From a checkpoint of a small mixture-of-experts model trained on Wikipedia.
Size: width 128, vocabulary 5814.
Experts: 96 experts in each of 10 layers, 64 cubed ReLU neurons an expert, 6 picks a token.
Below are experts of layer 6 (counted from 0) of a mixture-of-experts language model. Rows are named router (the router's row for the expert), up (a neuron's input weights, with its number), down (a neuron's output weights, with its number) and show model dimensions 64-127. Each number is 128 + 32 x the weight over its row's rms, rounded and kept within 0 to 255.
After each expert's rows: a language model's description of what the expert responds to. This comes from a sample of Wikipedia text that the model never trained on.

# expert 53
router [113  90 166 104 179 137  89 144 151 154 147  92 102 140 161 145 123  88  84  94 125 119  70 115  84 143 158 104 106 125 135 129  93 138 103 203 174 170 102 134 104  88 101 109  79 132 114 173 153 173 109 134 106 190 140 149 139 153 179 120 172  96 135  99]
up11 [150 160 106 135 160 146 141  56  94 130  83 124 153 137 163 115 116  92 158 171 152 114 151 120  98 158 195 114 106  75  82 124 117 155 144 131  69 168 153  91 123 144 165  89 107 105  87 103 119  90  95 131 180  79 171 169 176 126  80 135 148 144 130 201]
down11 [173 132 123 121 101 118 159 129 116  46 149 145 136 121 102 109 145 130 134  93 167 110  98 145  79  57 157 135 120 165 125 127 121  51 142 142 103 186 203 124 168 156 151  83 160  99 136 110 100 169 126 136 129 163 179 101 109 138  91 102 120 152  79 135]
Verb stems before suffixes. Stems of verbs and abstract nouns cut before endings, such as continu, arriv, conduc, termin, cann, occurr.

# expert 34
router [162 148 152  77 168 150 111  69 147 189 173  92 131 147 173 126 123  82  84 103 111 116  92 103 111 156 165 102 111  88  96 138 144 194 113 130 160 173 108 169  94 102 118  82 148 109 148 166 160 188  86 105 153 163 147 169 158 125 156 101 158 117 152 108]
up0 [ 97 140 109 117 128 147 173 201  93 116 159 162 146 107 108 139 152 106 161  72 166 117 117 115 149 132 180  58  69 146 168  93  94 164 154 115 113 127 145  98 133 124 160 120 170 113 147 133  97 127 169  98 140 144  86 163 179 113 118 122 173  96 144  20]
down0 [131 106  96 180 120  84 166  73 129 148 168 158 169 128 154 120 134 107 127  60 147  69  94  91 145 106 105 111 148 129 138 211 142 176  75 120  93 199 107 163 108  98 131 101 146 193  89 171 130 162 133 173 139  93 117 103  91 143 125 123 203 146 163 105]
Word endings before conjunctions. Final word pieces (ting, ed, tion, ely) and commas or "and" inside coordinated phrases and lists in ordinary prose.

# expert 39
router [124 140 139  90 170 139  95 107 160 159 163  85 100  91 172 100  66  96 112  93  95 109  91  98 111 165 148  95  91 106  82 190 139 167 106 143 150 140  96 148  86  96 109 158 168 118 167 104 162 176  90 121 153 170 164 163 152 155 142  97 165 115 129 100]
up0 [163 133 122 108 148  87 121 125 110 102 152 146 147 187  84  94 106 127 158 122 130 116 109 116 130 105 185  96 124 114 122 153 125 140 146 165  87 129 154 103  74 154 135 150 142 127 136 148 104 182 195 141 115  37 121 184 155 158 147  72 204 153 107 126]
down0 [131 168 162  99 150 123 113 109  84 129 123  87 118 150 117 169 133 105 118  72  78 124 166  90 140 122 183 115 139 141 114 123  83 109 110  68 133 128 132 156 149  79  85 152 116 120 179  90 108 133 149  88 113  97 135 190 106  56 120 124 104 123 159 159]
Closing brackets and quotes. Closing parentheses and quote marks, mostly right after an acronym, such as (SEC), (FRA), (PPP), "Showtime".

# expert 48
router [113  77 129 106 163 146  85  70 158 158 151  79 114 150 169 123 118 119  84  96 114 111  90  96 105 157 174  87  86 108  98 178 163 124 100 148 154 157  88 141  90  96  90 119 123  93 109 119 169 131  78 120 162 168 180 159 144 127 138 104 158 102 132  96]
up0 [184 131 113 110 107 166 160 137 143 170 144  71 121 113 160 138  92  92 163 160  93 178 148  80 114 115 114  98 130  80 159 119 175  81 122  83 108 148  79 186 129 112 179 153 106 143 110 130 172  79 126  96 117 158 189 136 133 113 137 186 109 132 123 110]
down0 [139 107  76 110 110 115  98 111 122 141 159 127 185 144 173 137 152 111  94 113  82 139 114 117 146 136 153 186  68 116 109 124  88 140 133  99  77 121 139  79 145 169  84 125  92 187 130  98 130 177 123 113 105 146 171 164 104 136  96 196 126 149 187 108]
Commas and list separators. Commas, pipes, parentheses and semicolons closing a field in addresses, dates and registry tables, such as Ann Arbor, or 1983 (#...) |.

# expert 22
router [129 106 136  97 159 151  95 102 163 172 161  84  89 162 168 118 130  88  87  98 127 104  93  93 126 164 123  81  92 109  79 131 162 164  98 120 175 150  90 148  86 101 114 137 138  97 130 103 162 125  96 149 171 185 166 169 138 105 156  99 170 104  70  90]
up0 [119 120 103 120 112 188  91 111 128 147  48  81 129 103 163 107 108 110 184 148 154 122 141  95  88 110 112 143 133 135 105 158 125 147  95 167 167 160 150 139 132  79 121 170 106 140 151 115 174 224  96 133 106 163 160 180 118 184 128 149 107 113 135  97]
down0 [ 92 147 154  71 154  68 157 135 116  79 172  92 179 138 180 177  83 108 163 116 173 126  59 138 117 115  79 104 121 123 138 107 122 163 139 102 143 132 111 139 121 203 100 185  91 130 109 142 136 190 115 102 136 173 160 161 128 186 152 146 175 156 104 118]
Rare word endings. Very rare; final pieces of names and words after a stem, like Ber-lin, Merrit-t, rid-den, plus decimal points in numbers.

# expert 47
router [109 113 140  90 192 133 105  93 152 175 158  97 123  98 170 134 144 101  73  93 128 106  92 107 138 146 159 101  97  81 126 171 135 126  95 180 166 151  99 183  96  96 123 141 134  89 131 118 163 110 104  89 154 158 149 151 137 140 169  87 161 125  97  97]
up0 [156 184 170 164  69 179 164  74 119  68 129 126  88 144 146 146 121 197 111 105 130  92 140 113 175 152 105 152 106 120 138  95 131 110 196 180 127 167 115 156 105 129 117  93 180 115 173 105 122 170  53  90  81 109 115 110 134 111 131 102 113 206 115 101]
down0 [188 124 145 112 192 100 113 152 126 176  69 106 129 134 130  69 182 125  97 160 160  91 132 165 152 179 164 130 123 113 139 135 120 128 111 111 145 134  76  88  90 151 131 140 187 112 114 142 118  85 139 100 100 140 123 149 161 108 133 137 114 120 130 140]
Name and foreign fragments. Short letter pieces inside names and foreign words, such as accented ü, í, á, or the s in vs.

# expert 66
router [125 125 135  99 156 147  94  67 174 176 145  86 125 138 158  94 160  79  94  94  66 101  97  96 111 162 128  91  95  91  87 157 150 159  97 131 156 157  82 147  79  87  89 101 129  98 146 107 168 156  93 108 144 164 155 165 152 140 152 101 165 110 102 101]
up0 [105 160 111 125 136 192 109 156 161 109  78 150 141 106  80 137 142 133  74  92  74 126  92 158 169  68 158 138 144  65 150 133 129 149 108  75 127  91  99 134  97 147  52 110 157 137 109 122 126 121 114 113 145 103 131  71 134 108 172  81 127 121 189 113]
down0 [137 168 122 104 140 144  94 108 109  72 131 121 164 117  95 160 125 120 130 208  56 154 157 157  79 113 150 118  97 163  97 121 153 142  80 156 117 108  42 127 132 156 170  87  56 132 112 103  58 162 142 139  49 125 147 144  98  97 155 182 133 116 184 142]
Common word pieces. Ordinary mid-sentence words and suffix pieces in prose, like career, season, later, -ent, -tion, often in sports or biography text.